config.toml
n_layer = 11
n_experts = 96
experts_per_token = 4
router_z_loss = 0.0001
vocab_size = 8192
norm_eps = 1e-05
beta2 = 0.98
batch_tokens = 65536
dataset = "wikipedia_en"
Below are experts of layer 5 (counted from 0) of a mixture-of-experts language model. Rows are named router (the router's row for the expert), up (a neuron's input weights, with its number), down (a neuron's output weights, with its number) and show model dimensions 0-191. Each number is 500 + 50 x the weight over its row's rms, rounded and kept within 0 to 999. Numbers have three digits each.
After each expert's rows: "comes before" lists some tokens at least twice as common just after its tokens as in all text; "comes after" lists some tokens at least twice as common just before its tokens as in all text. This comes from a sample of Wikipedia text that the model never trained on. Tokens count by the router's weight.

# expert 34
router:497493555546476419484455520476465552494487429460502551503530502512408499493446497525507496538446496488475456548468509458579628515430540409452475477535565477534518444486526550495527455416613356558561487547424492507493572521536555538489421464467505534412480422523490430413537486510495495527501456487529462449490559480622428427518471595442514475433472548553468548538370570565512555442562461500531418430495475436555564502525495475556489490468480462499521541535441414544582552514544447542457513508473410522447610561514450488564479465489567486457525566471579466524390464468527433617
up0:483591526530472578589578576426466471452549510502384541555519483476504464519425533528477480574465446506515598537514426528525547478395464452485550557469505471520548436419495473501509415464454450504522508461506483559512415521569507543510505394486530485540520443503484462603541493475501507590489572620499511524557565504439548464461520457557605509452481444618551559495462535482472457462592460481568543479451556379545377490522436473444505464536472504518452521517446539517493485395514522562493592574490569483502504535516495416552495533531429465480472580593582400479531445487570541506
down0:458487440527570506465519511520537476493415448429623497502567482508546528514516540401440525539430558461475592454478548502425445551416466472560560485485519493512365478498508527527426411608484507484490435583510539455561508593480391447516508609576432515483435561526561613485481544555501513476546507575495434385501525472373462488515487529457477481504434552493580455493545473567502553535479610500507504463493531548436516471496500469503544469563471406488468509592424515459557482542448540525556480458499585458514563465559470472433428512484517500447500465500427546571420487539563519418
up1:556516443477502541556477537477385507545484497482544437458481503473600450418535410518570520500440537472564469525522533462524553531422482474436433466463563551619436424554600431527464468469509542492494529476470475517543453443520521560499503564514463379463519520478624490452521453525522530512525439495500528562500559446498565444588444585497543437505532613519487628451480445495531520541516493511463551499426474494556508510439422548505430393542478462517561481484493407508471539501516517526484528473468480470489597535520414487551606435573510587483489459472383482390506418593427496546
down1:476437486496461513497486487467513615520636513532455442480456498453504655483484442512460462491503514558430520479481517500478531545568434453544574499453470409535538466503466486530581513497520510372493477459524554529494426565491504460587469538517546483475411524408548643463531478561471501488507524382567572478417549433589550519587405559503501476490510442515517508523474526529524472529557557581498557580445525512431472522516403479551495509521444501492580497533493432546511474498553575435529516526485518303504542502546523447423558544483524474498444472425500517571435526427560477494
up2:453639551464478542569581439495611496486554486552470598556521476473500509411446422504445498552492548534556486493518522558504534427514465490477422468499513637525564519377418512484564475513520508550514519476473576498487528523512510547502558486532495519527526572469458462635560540513501584508470540470598472487524481540504506507463507481601488482399591522548585523465485519430433495434546524468476453464515444459613506483520478487495530410584466536408510489508472486367488502461503505530407538461579457567498530464527481517563496532402550418533509561476520485573480556515513550653
down2:580484488488486500470409525460569475538447460528513561454458524539444468518514452483464427544473499612551465500403555523529550482505490425559542415568558422417422489493487558517526528514466451489514496561535541563494553519512487467518476515629468586543504470507537579523466504496383574556559530516460429405502435481507470453532426504491516496496427543553475478423555520511428509513523470445563494458494471505445520476480514542528584505474589502430570465574422571431470407542470620631506525496501507481417510461503409419422394554528582447560512446442404515527457460501582533553
comes before: "-", "|", " •", "3", "S", "year"
comes after: "\n", "-", ")", "3", "4", " non"

# expert 66
router:516558514505440422559531519474425479499441532527503495505562552561423468473460517487529512493376539505512494613520530465584514432490608336435512487516550504553551410504519518392530479489583470562442416522423418550553512559470517535524547467569503450469490475538583472467497546542472567485572512542490469532485506413575427448451408546450477519552543524544428546467481459498536547468572544522499537421469527472542487500495506575491458429579462595453464473370504466575529512519481473538453476518468459503544671497481511443543459450460517468421550533499554420491465461476536429559
up0:487573507566448472479409489480419527558453502531363503432482411479424514459493470502500455600560464637453537489526479558504520502485492462538489539380461535590531490380499557414447483468545552555505411479509479565499493609524464494487472512429526505476524587544423476403437537564478476522517441508375518480473551492501488443496543443460535482475565510442445560550489434497566516496484520439511525540496617440487492479498507365548448527557523545509526489520580484557442426487427453512507473468430408522547528493497506469604601591459550491453492471514463552477556455520483514591
down0:517541481463593577438526443552500548528476481547572548607533550496493522492550473543394554436498521391549489510429563465493451468501482479571449509589435437436505482557441439607610553503573487451507555505615467490493512390494468465609503538551552490502520414512579575581531549476517540522465576543549502513556474505515556542424545510470530474521480549551533438506543522571502488498472471528534416479548476495497444526524522522415539422541424495469475535499551491523515484540521419512458560528486481479485470428457469492414410422449458489574512534498578359500489593478607411453
up1:503580561479522550374521482577532474505558460498575654451478508551486522457534524628504485526460483392496535486499504424503503482494404488565518522506514409490596429454399464504480477470482501553494544517438469466635435410509377535514509444511475454477569507517530502503457498501507538512545495464534540514527542490479520455432510548503603490495409441455566489509531590545466608547482524527519485505443511422454440433455454506530499462529548463487498453532460480475428506539478507503610552439495484471608557539485515510482523544405444549498526591619503488352447495466482410519
down1:540461368494496511550440483480481497492502582499459435474525456417551499499470496425518544493625524477525542516477509544559499461492572501508454504459562529531446586496544624506575452542491518459412512571547520569429550575505525467515498462505453427542468471552486512484485455473542466482520502528437500487445529529450517519531502441539348462497609467530509408551526445460468456504504444512462464388603454583572487496520505469473424540427392532620467472487518482541431499473477541402490479577526391454462452503599515489434394469539539505542479425419476523558536462544467607564
up2:457546512399503469548531462487561477443499540456516525478522457533471434525501469408488504565564446469441479506486420593544536454568446565569511453562567512490496462510577525534452558496416511573506434564570496517505552464518400522558485482550435432417410497492547494463565495490469480515467491430511499472461480463499450487551523549491540501525377600519455482477494516503489550485470557489535365510455536479624429551573449377461536505435582556562444441459522499428490488475476466540424521420526505456451530492609484594517510441450495458491608486498585530522408489400582580561
down2:514533562451519502496525453511479527495549491460487482525475464503471457490597492561458466508551584408537543507496422461562435400502397453553513409496499443420486542435520469507492435424515495503487544424538447553456526476511342456547417544481500476594511473543505531510489421450462578444440451498447462487477506500527437569431409549479513453604498547502456522515394587460567461527498548578493448479444570505535472482462514488415495501511578469470461463458530298445570475468539491489513486524562550466466528466666467483490524492478533545438528477510457516455632483562512506497
comes before: "8", " |", "6", "7", "5", "0"
comes after: "9", "0", "8", "1", "7", "2"

# expert 4
router:515516512479434495598498456413460522456516507479527510520529545513411504456436485433451517549373516548530529610580453465587554503475587418474575484491538516485503458500512527525537417475585406545516426490436505506529593506493546589476454436465456511447502401468480414524454453490554611476499420516579464462487524492496438446466498525472527410418521542572477498583442483510526490514597493517564431410424432414595465537474491526551508489557487534494520408508471472492564573451544457519425499499458479495504573562459415501522488469458520511406566526410582471359527512491478485486
up0:471505590484472475574641473490493486473453481512536512547546520514442491520474477494465521519470569421572397477568481509538491551454470447493476442573481492578503518554521525516490519462484507458464481546434460399452565489474520622466488499481526525508544586474494380395487463521484574466502464442360408462563514590501502540479465524443431499449486574506496437500456526441533497458490479503519494579464460495520464484508449588514502503568534490590422440428512442540507398596413516540585518564490459642565534521572408455483400531487494597504527474503475463551492483496627444537
down0:411471482509508513625524489441550414461471500577540533609557410520474475554527418461467529436509573462507441560440498628547504426484495441539442445525534433555583525517495554486488524639509478538426563440559510482508434495489541509531436505506503530521522452463574447430526529499482541474475602459499509463537578541450491528542475531404442471541449511539432430534584501542421452504503528488497500525426600543521401441510491567450583472431531374450527574506458494577549491572504565492483541587428543449513482502501454553507528495549501467429511437485559501473571581461481426435
up1:566562472437456557589547481503536522470466501515601621528485510487550502548458436490513478535539522585427539482454457472512506493501479486532553521494511436504590493557530540400507514492534461556545537540411564479534510434378486512547536483537490550460512556471454495504505477574491456534466540465570505465535501429479571589541507441524551532504453567510389495480430624586499444590605470536502413525573457481459523510568431469431469551481513496536515480397524431524507447493512456422407494493489416639582483420429555567524377587494481522536492495456451466475419499536523443551
down1:443534494512493520422512542487506516530452477559436424549443573566522429523535545421494499523459484580455496597570508396396473494509493488448505491491503575571469474517457489527495501551496570436507474485508526531465505524503551449538514511445516494468469570550385527483475573460445511507562408475474461560587483529500521557413537537524481484383417465495511536532444466386364482529548428477558508402497555590551509515561543506497444476429418516468509506429518604385526494477452466528561452430533580412522532509571439513586384515499540513505563461426526482510500370461446545500
up2:473513532557529531463522432509478552539429526553522454522510520485516435575505434447480515463487455458523501511381450606525660543472548458588485474537535627479533550435441544503480498486429447449476510526489444557483466488494467543514477516535567455501501452570521550478555493522556532502523517628509542517493473482490489465472490588515524611501444590444454574440481503424487549514535581502445518521405509533593484461450575445393441558509515518496451436519524518500463509524493488521640409499523397570449488422478440528560536441430482575474546460498365564447503443584478516564
down2:465479486449442454503575519543460575475498428368527516516493463515459511431494457501475494470532517502611490532494461466504437441433483573451521481476499455487420524516500446568567560434440505457467620474410566392474502483533430445546499455452528493465446396495515479442403481486450486443469491544468483550547595505503504482555503403518522440499558581496502466495540359566491501549532556572562418523530442499531615526488500433551518471572505549544502554481564468432470516530540481518497438530499563482471574469639502417509420515410455481479519499455635552532562410516521448440
comes before: "-", "\n", "=", "|", "The", "==="
comes after: "\n", "==", ")", "===", "0", " =="

# expert 36
router:397565538478468520589498478513411540470531526522545514534563567506581442503414523512402558520473499499477450499575494423619592535456535448552482411552603480524454517521580418469597538452533415502485405575492573518540521520435465522421511410516496550471493503481526433515419540493503564566527431457455387471487558420527511442561520553521597490439542584596520522445492501530540532481598487483489434424456529404582464494471456524499488530422446474539486548415561397520510543502514535485541518438468569500458573500453543435524480498490515519464572561480477473503501506501602511512
up0:590444466550569488492526416443462559542508498441525455562496537495418472622440532507512472535403547550584436513514510608620603546449424478547427506499511539582482489503475464437499493432468467501433467472507464568512483519449578505473485449466451557519449534543467490498519504556481545441432472510494463428549490439554578474368537539473550439512488478423492432515563499595493445549625524490535548497523481408463535500493528420510502496520517559503578572492616486486611533516528537533489434536554546445573544476395439541466477595513582489508548507437444514447433558555500499490
down0:493497550420590526428440453444577513455568493475424399465504512483420491479510392542571529506533423541594514528560473529472545468431432484431459406539608591576453505492475473394560513535491527492485561464493489447497523556558468565585437520447532500529485488518495415491474529468503537480538468516445516559424548593456522505514458444452535493496522520433456589595447549518530409500515510491484488583587565502487498556505491407482424494476460507448470436472472523475539589425427500519484512576537628477437530479469403566536557475555498444478453651454462571490513475520535478472
up1:465542531500570523543543478369375485513523564545365490504488475584440508469435595438481539510510509479536521531411466521622584491493548481576497511493534488474541487463532455440516508553556468460490427537523486397600447488497510479565534504453538500467556492533508500501442530495526529476566536517502434438472495503504512457418479481478445471464512490469506508522366475608482531544477504491517491546590380548574540492482463530480502496468445495451519472574511428500600472467530397518514584553508576440451540458506472596412492478417471392557469513569512531430501395576492626566
down1:469506510564596612406367393502471493486596506498522481435449489408557507559417503536449515466540432466419489491575442520508487432495495525484491540527513421495461436542444502471455553521409497594550436517501600480596549439551527506545511594419540459535419483550516572525514453428572493486508541471565525521564511579525501448513482433507555442511506401524455508530422425483556416484421477483459539603477456512531488456486489482491495561534529424438549562502505521505542462477490528385526570473544526581470579487498586551503503382492514435504444494541588541525516417522517532500
up2:472467470506485554461625510519565518409417449494436580543576460506531387556493451439457510482529442527449440566536545578476602472584616454567430486483496553445497543490532548519565534532516544531544515562473534568405536466478471539479441501584474491434510428510567527571443546475520658479486547478509559519507559504476488505516502501475556599516594556513499535491491491412481387611512463455505427405429479502594496408417406510526526504545533467491447517480433498443454509457502469458527523485597450480543497464536505424468518568508448574461503557483561418514477474501486461509
down2:494507557523556537508575471432502483571428552350483490487519431508457406512573528523442527341468477532484506478495485579497472547402456501499541587535520445491493459571483451438490521536545602630440514496536466493533471496566540515384483490484513537541549502461600519355496417431472465493549596411437531489489514448440420525503497453510484550493509517471542463488497536482469474455483459553578440498493483493548552537451384465538528494449522504444551553465618472585523415529537534530460510431436459504481591478525495474474434427558529502422413442484490433442548485547505540500
comes before: "0", "al", "ation", "ated", "ed", "ary"
comes after: " ", " re", "li", "–", "e", "com"

# expert 74
router:577555616538403477489532516462496438456439479504496535527549481610511499525483467380422390494468483566526511515546477411615574394414590374440469487465541551469487470522540526493505513430533522573545459583530535517440608478586503621533585526554482467489412448511534416507518508494541585558519489501514501491550529488628590456538498496494548537452541548479406523462479463508516439526559547477512470441502531421460492502467470518568506501574560508539436462471503446506457459554515388517416399493469500491560531553451439505537472517502526486439576487508514468506455515444544507482
up0:522535420549419512532477538436503417491489498434553533551519499477435452480429471480548477473504449509427447536510487494445574555523443476512568401555480521499546488503488582582500450396483436426516518512532606541531550477515536502502529477539478468460452406491541428492463546494562515549475518547536505541497500570509468533469462389462575610428494472493491551483528447496493447566581539447470507537463383562553542536423464440465447632499505418555567472503576419444487616485438551545473429471616507564415480520508406469412457498407476517476501461559595464547498550537571483535
down0:528464483495558410499467498481515555425474422490416489522471457386476462470509475357462530427480561549524463478475470466529481495556427531429532480523530506418456546510467553579482403465536551516487508539436411534435505558468505471463494555504418469505448401459458545489453496522488508464406587520582447421573478472570428494471459486595462463518552529474464588491538483464581463529434513550647520466456503483423410523544489519467499437505411553497428615538527507472496486559515426474459602423515532498591535506487489495504471581548465526529441492584531566546436576559573480442
up1:483572518486379419503499601464527489570415423511465560493483562512490538440493478539559521561544395520547540577567457458520554419381537516500478479494484425538480523536598488479463558527469439541422464514479513405462576511395517522472529499493465465537440537476432379538519466524580431535463578503480438520510513410484459537549382508554557505530369571529391550433506521501481482557488556495517463512536477494545544430514504477447478616467446510540555488444496479436490569509433526556501510603496437522558500488530531477499439603568462582488501577520523469503464521450476590512
down1:443534544477559593459562452530619518554471432563531474513429542412531623477500504512548571484472519553449509459546523487507482555582546482458394541503519483420550514503470437518544472426435518467547537441505538558436547564425587513483520531410514496510485367468497591458389599406538519485490493515493517509501480509564546498449477415372530492480559552444421569495394464512436504493439483574601513438462410534472476534481497514490575445493436506499517528547547525487458487447529526449502471499545502481623447513564527536570552512391516522466463452597487573547487534529502510510
up2:567434554498362439515492495511465474589484521491445466450498582470486432475504534502462541473496498581461513510463460461505594496470478533443505503522504546464471579491562554545481438562497497501578477404458528484464520524523479574646543541481542458484532506506657518535476453469493507441468354530475461524458456544546492424493509458515562590470507502461442505510491566508546501419516591600431381472468554517560546498525542439450561439455485498412481464540395434527588527448558490541506463549478453458615502511483486474489488572590475443469549481487446495588460399414459431501
down2:550525521410466475510476379460512498509520516568510474490565561456504604427498516475521508546578498492465441512509517529509524537494455465492499426466462465456510556532607475568453478415508551531478532512501508459473470431541509500566546422586503404527449582533396617587460513532455481583425561479594529517510509522538392524589413460490410478487471531419478492425423535446452492467461437454582392540524541555521447461508415450507482464544458477473458587456505539547488462496429570571443569512533400539510506484467506386453490495538513462490384541563497516423573489459487507415
comes before: ",", ".", " and", "ed", " in", "er"
comes after: " the", " of", " United", " and", " New", " in"

# expert 26
router:524494474469437413505576579482467483486474502478539457524564509583518448545459497476531567565423494488480463535497505514555527524423586400428500562516592562496563455429504575482446452410615479553469477508507479448471578469499541603563564488596449467443471465479549414439492549527505614489429424524595468491556450537577498455547524511347511433473487495575462503496434451591466501528519478413544476506496494491578478518481515561565472421476501526560442420479477436494521462476527432569539465504499476508467566583458405548503394492383549504499571523540532480456468497570521520492
up0:470496472428525445493544514459436505597557431473462586587506470539492425482391467502547583529424489545462424548620586472535480367489440490517490529442462396472550612572578549481504442534445385504527507494475514503500544504453536517509444537519496427504479492366512547469532496507544418508447535505570414536532531512467543553457507509497489489525497471489492465498570453521606394526504602499508522528411540544548533457470499489541473522503600574575509447477502491554548478527595542454464416516363490462577532482494491433551486556488393534441493430460479456495482491448509526550
down0:493552479472526448445499508501498539458469562508594482410464525478455440543510518415507528524517502492493498408536494597497460558462588440434479526557490516526537482549414536394481459549494489452513505430455460596490538609496471542524438474459514435589476475531538567453485416491506501507485461575410520513465534491511486508487450471461481490448567497518487572487543395466632581467550376449474433496493472566479634495441489580463476407404523504434551549511631516482559438473571488654480508482611523575420577547479521541476528512519523527503493477489450458545448430477519527499
up1:459448534443611432509511429479460504502491508612447522466532548408449426508466389498347494518502518551529593477522542435485467496492509566492447492472488541516493566410551481463452536440454506576559439410566452420470537468410500506520489596476461471459543389553515515477449555527503490428496569438342501533512502462506490450411557450498457445497541537596519605565421576509551576608523589470505496521513467497413500502501398532466493540460518517511486519503479462535447442443574490489433460505536592477501546535448507506520502560443535483559469551512488486532517493481597558538
down1:507483452505499495586448500502500545513497411498475492477537563513498551500448504468443567548561535532606475444432489394472482558425491485394473478597449471499536475462497433500627535478459578516579440543551504486448512512447458464532520478426613550551328462552495490548431429454515550515439535434477587453569444525402551548468538531496506499568554521420525509474500527422407484445508511528496478532491498522494537419558451524486520466519587500413547550479501466537471432558557473535474477459622545496448502549467535455409545570521410516425566508483548508560585594552526484531
up2:529517627504549440512510465457509447605558567508558435523528479400398425443459561520470620468403545487561522450470443435548614529485533486575449506500518479541533472483419492489451501500568515438540505466461609497529493546473385564505488498546527440452509482466484494475567532493495466520554396590472505474465616525517469477510421542506486410461456466519494549475554471479450558434510478402460464502537596473384551535488601427606437522421422496475497497496477525525557492547517508471501517576560550439556518469518494574529501507439446485494555534511499499426450477627551513521
down2:569453470499551617479514478480495535505487512457514391553476390391583482410412526536489535505491596434512577464466483470545460415534494489462471522476586561463555553509486493519515527425530477459530441429508422575599539459594533515464548446477489460506498523521449501533533434517468500560548526430424561563522489560486400471612552584365555492531505512425527545466465478496520432506570485454480551522451429475501427393535460504508486492555588446412495498468545561494472558468509457434389477547524485487506429543461532434484542508576509526523569417459540469498504561427587515464
comes before: " of", "ed", "ing", " in", ":", " by"
comes after: " the", " was", " a", " were", " The", " is"

# expert 77
router:593547588405455467531547544411484527516447466510589488538576515504460504500474477530481597655503451488474529548520486460548616492435540381456434507567569506510565499464617580482486476447546525563469461523539501496483565452523542565460567461453470512417452479452673413491442567470508553552486419553476464497470574481601576436593471534526483483460502484549413469512479424481466503524519565465486485436495568465575439502606544535525473439485542521459457519402522477395469510495543474502439488528462451575521534516447442504535509477466501493465545466486510502549460544515495535557
up0:508483468480493546450393464396391411509517448576493462570457510468601473519442449480509431472565515583634425499402475501506528494471544490456548445531585619433441541654448535495523503465477480528529469534469588573512517515475448599486560494557456458519487502531467502484435522407518478581491497519538538465577506485591433553589408461486542468448539530544538508542495540429565519426525535502448516477511560546489507540526514456579489481431445457483448562498504431532533481477556546508436432480480424465490514489436523549578495589600473571540522555595481562522451520491465499540
down0:598537453534453510494642537579576510516579519477553518438530386444508435660506508512560507511426526474459538517587536455535422523554515553545520528488532614492515501431502626550533472594529592454554455500499473487552462541504452465445517448524610474519561567423481457516536451594441480573501474538432553538504517544517447560512551588472485493457444524388403490484489468514518470593413504436516465521445487485489501433498468448494472570535431492510482473494471488400476529426545458509423460491501490543482448449488457538544482615543530514490550438431447567497501546553518486460
up1:492509450525564393471533474497490485488552529570552524501542529500475451399505479504536474515486501537537521505521555534527500650404478529531486456477541464532517472486406521389614549513527479532480573527547431514509511568545539521405568533556556403430424403487574449550513529502364592499425445524539484489403489612482450453443454554493532497531509531504434496474537463458457505531532423518465532460514533467542530533386543395473453555507470495565410505583547531533469375531539492469506507519602419489448505575491398511557462535486457549473531570504549394540499485461489498492
down1:479571504531565466461580516482517430460429550565421524445608468515512571636573485476504554464485459492464424412415481519526566617477523409383522479566563519481371506512456505478443394473525492495457465515493453494523448502484450493568511489554495550550433475427500545578431560434534469501507562509525521552434477556539542524473596532479527507496447541441540487591528464500416397446473518489546490511478478539452607514481557440472455541569482462472452411496466493597475404471447428487506494500508606497498564540542463524430518553488504515625562395462503471492494508507528533496
up2:523510566481528457528467444501524508527387454356477431461501482540554602408433486543412501509505524477417485491550445451528511473529601460466555489472503471474366575520495450440484482492521534441449440528486511588492465495556547537532445493443457607596461517462470456416435547476471580527504536452476422487498441513534429579511498496513472543496478437499481543441515467552508510465536495513524476469517471386526470402455477519537457641518445505513458538441479456487485499577514578525493492544465459530567525482509476534488437508508541380529460500454465395581530542345398394501
down2:614485559511518550459412491562552522514556444565541520544486531411491483498508524531521569536585495544548522455619507504443515491487437404606423489472541507475530418471564400538481430568466455541533463459495538459545484455469449499479555487491502417486519534477491555471399512454538448578509574465484542497444503408502577513620514460551535541596505434525490506458387547494564526459433436484474477483480549510483419472559528468506448519375546456490428475499568420417492504417494553564573513472533446491465512480471575565441469479576558547586522595444467518447521460558449407491
comes before: " of", ",", ".", "s", " in", " and"
comes after: " the", " The", " National", " United", "The", " High"

# expert 7
router:490536499486489410502478526505425461462495524483537517579601586484540446468481475476512493537439520451510434542482504498500588519436527495502478436482606519441451452396519570447504602416549416536419449480411533489551511461509514599450531464502440460479551458494557483431543500575545518558520460527517429444469505448507505474580505470534590531466512568474428636487470456503535531497492547476512421465372558478489384484459488551511529492560539472500461585483499506550534567471518523620498566436564450536550599499544465484517472497500499567486536578362473390469482496447584404553
up0:429561469463504441452455573490546452537488474558571592518517495442505593475441498418459549448483412542515523556548494396566549529515556476591462442495527563632573399477462593418435512450430490447538484559506537527518545440460480550538424480526451452556559525481555511514512443503595456523541478543488461500375463470479473552470492561544446531489470463503476508528541505533493522454534489504482474496540508409458441497517486490456637559497575569429460419456517495481454524586487363481464473450536551551586523543532522515475358492522516515422591404525555528473546540553509499504
down0:539496551485472471460365492518475437594595594483546448415547540526512584496400474517502543480574477451426557491501547525508533530421455423471500404606440398636506542485480530511509621547471426512464467526542569443498471523561475488541446536517477585477502439491481430489463510515440401449389460510501500482447418507529428473555491502531503448524503458441510530506557542468534531566515569518566528535470484497497464508493468519578501551410501637556604498506465482430566458531598521502547516549506557518535534503478517478541530522389464445430476511446577558543545461444554519464
up1:547519563521500511380569466526374518480455407505535563576470566539519462538463544513550561505494333505427462475418559473499533493543584493516438545486596543595441425471476389575454522453530463479474533514493508515526486493468513538465491514529449517559477414429569496510441557483505546553492421408458484554500456420528525508519538508530440447476542532559539541442584511483491601487509534508460473504420500480463471492415428483508513540506551427500432532486533424464590487487432459472497498557464454546455525511503498521499560603448489579458580472424400432470404545604424462471
down1:484448473514504495527456566491451474534545491383526601461464489543541442414472536494574564507486465535480422425484544556526421530532482415557548604443536383388556525469411446587450451608546493388486420486440557550456467467538459548468442462462587482608492544507480494503558560503500490492550450509491533494507518550490502514437590473456428561444499433503563495503537496461463516482518533522490502462522585558475538447399574497489550600369503438487481465419456534527580467463517524521444568449478508484554568504544492500557443573504463544528558488475479414534456453537531603538
up2:495422525426455473527528527476506500575544551474553478458544571516537459461489504461444496604449504590553548529625553535483563580492479495489503444522515497421531408538516565463463543528593410544547563533486499586569594465542567536472436390597544528467398529426525453450523474532509438461497514533526484525534439540530482469388537490445500479512575551464538479478478482405492483501508496484415550466575436522468593416466505429504378465445550467518469464509548470562488530509463584554548517475603583486459544506531525555514384502574507409444512507569542430496466441494541440556
down2:558552463477500568441533529632520460533441598522548423416512540558585466536556538541522516476504524539521517496502507540594518562488420553522545493479442509486463516558434490521471487602499547519535644494483523514468463481516578411562497506547659437516492548499471512536550401435418469525527514482444516467491567548583554562516572496437596499500485571538497417484520468435546477428570587477505508429505559554485512448435527484552511572552488536445566511488442487522471420501480431490501492493669518444486445443504536429574517466563504573450545489523453529563499585462554518459
comes before: "2", "1", "0", "3", "e", "i"
comes after: "2", " Ra", " La", "0", " Ha", "ra"

# expert 17
router:480565580477478468535537482434475480434552491456559489593549549467447396498393525484408512567423522522539433573539529575574573395486573399493446547513620525436556503459514571489440512473538505567445492449568466526572532460487487512451488398525457477464539507483531470397558547556551562531517437457559472398485481440553509447559538412545572512521487491575470585510424445494595518508562559480559462518498540477575458535503547503495545421545509542587478502489544430448532431526465505575480450508505436547517528570440415570486480495554517522497559471537480490580394497514486517547
up0:500469483536426452454483527483409490477507472471529485562544478545448476601475474552456565492492403587476592553486588429548477475475519442455466422365489474471468410480501527566488506574513511580476521497473566493527548400536467493549551421464511501480469513475540531566509452537531552588501510606434428441458465471563569541519540530578513506410382453565542581506497498555543472450453473518498502500475540440433629476555502541588496455526472523533529517521537536598536550449461555491465526542517526470578535454605488495451530648546498527488492624534538518465454556542453553579
down0:534426455505549496514546454478510532492477513500488615403465462472509581471454502522455540446521529455508514404597533499543503557548522565619626520563470423494450474528563511545478532484482489503496494552512469492445531676540422516598516569504487498479529448487498456418427382509518475562491531540538518516518501573459515450469498547448449450551480480475555471447513517527550460516495429528576506528527526490449392479423530465384513483490494555356437606573452584402534488532505423451468404616515421482534502524497549428463481495533469533479477526528436426486535532459474461538
up1:519503460550555482522573472424462440460459481419524489513483550483512534467466478453380422534487586559442575571591459442552542526510479476543509482522515614528443562560452411513447432523642407585579531595467456398470568603523538489489461525459519503464501426484498358481451513538403564539519590503497490444481440443468527499489500474408479424424485499547486527472494456578509546509487444513501478497518419493510547525503446431455478460537498428564481573488481409526492470499486456462524472581533438633517517516416421452442472494538499560489529483467529521574482437536559486492
down1:510475495511539542444481497379430494541507538485469465483440503450490530510513516504509581538447500430413521456492465353543553537510519584448403422530507515504485492522442502471517486493456447528511555556513494559455511578486529317520486491449542497526473413559459437486430445443488527471450498503559518455539465479493469466522494451513526551451494406536474455466482475541467430473437390466560524465463494609607583415446521534530523456456562479487555562442509391530511403457529432486489547581531502512555431537563529474561388401553421512513398456452452417577531551523530486465
up2:539516457390451446462523464500541401561465525509524453442478502608587451408384554464555469391513430495488497475559514574471485526456561502497598531485569536546531461529550558521441511412513488563400462532531497502439580446471524549529457431579508468536507562499489498514496558402477526503503570442431594469521518533499504518470587529461642432446524432510432547592411470484508480530527498546497483463477390477503513499457474473588496516472485545531480548378454591503478536468497577394550493624504526488478493481448532481447458556534548572605479543513519540502459439517494512496
down2:531478484468458544531584428460432475580592533428464458537481429483523371595451540535552483486481430603459506507472471536530471498564551509487496402517534593440458506518472508433591552463482427539534451468464534523503455523495459551509544442455481486487503661442436415523542488443475588515534536580517544473586439561499483529577582534540462521509547550394492500454464478444485502396542470445545591457431491474524408499438427495503516502480576550568465507529493501428522565432493450468472484484507467490515497431539547499482416523494515488564502584489462565550582433379529424575
comes before: " of", "ly", " in", "est", "ed", "ing"
comes after: " a", " the", " an", " is", " and", " as"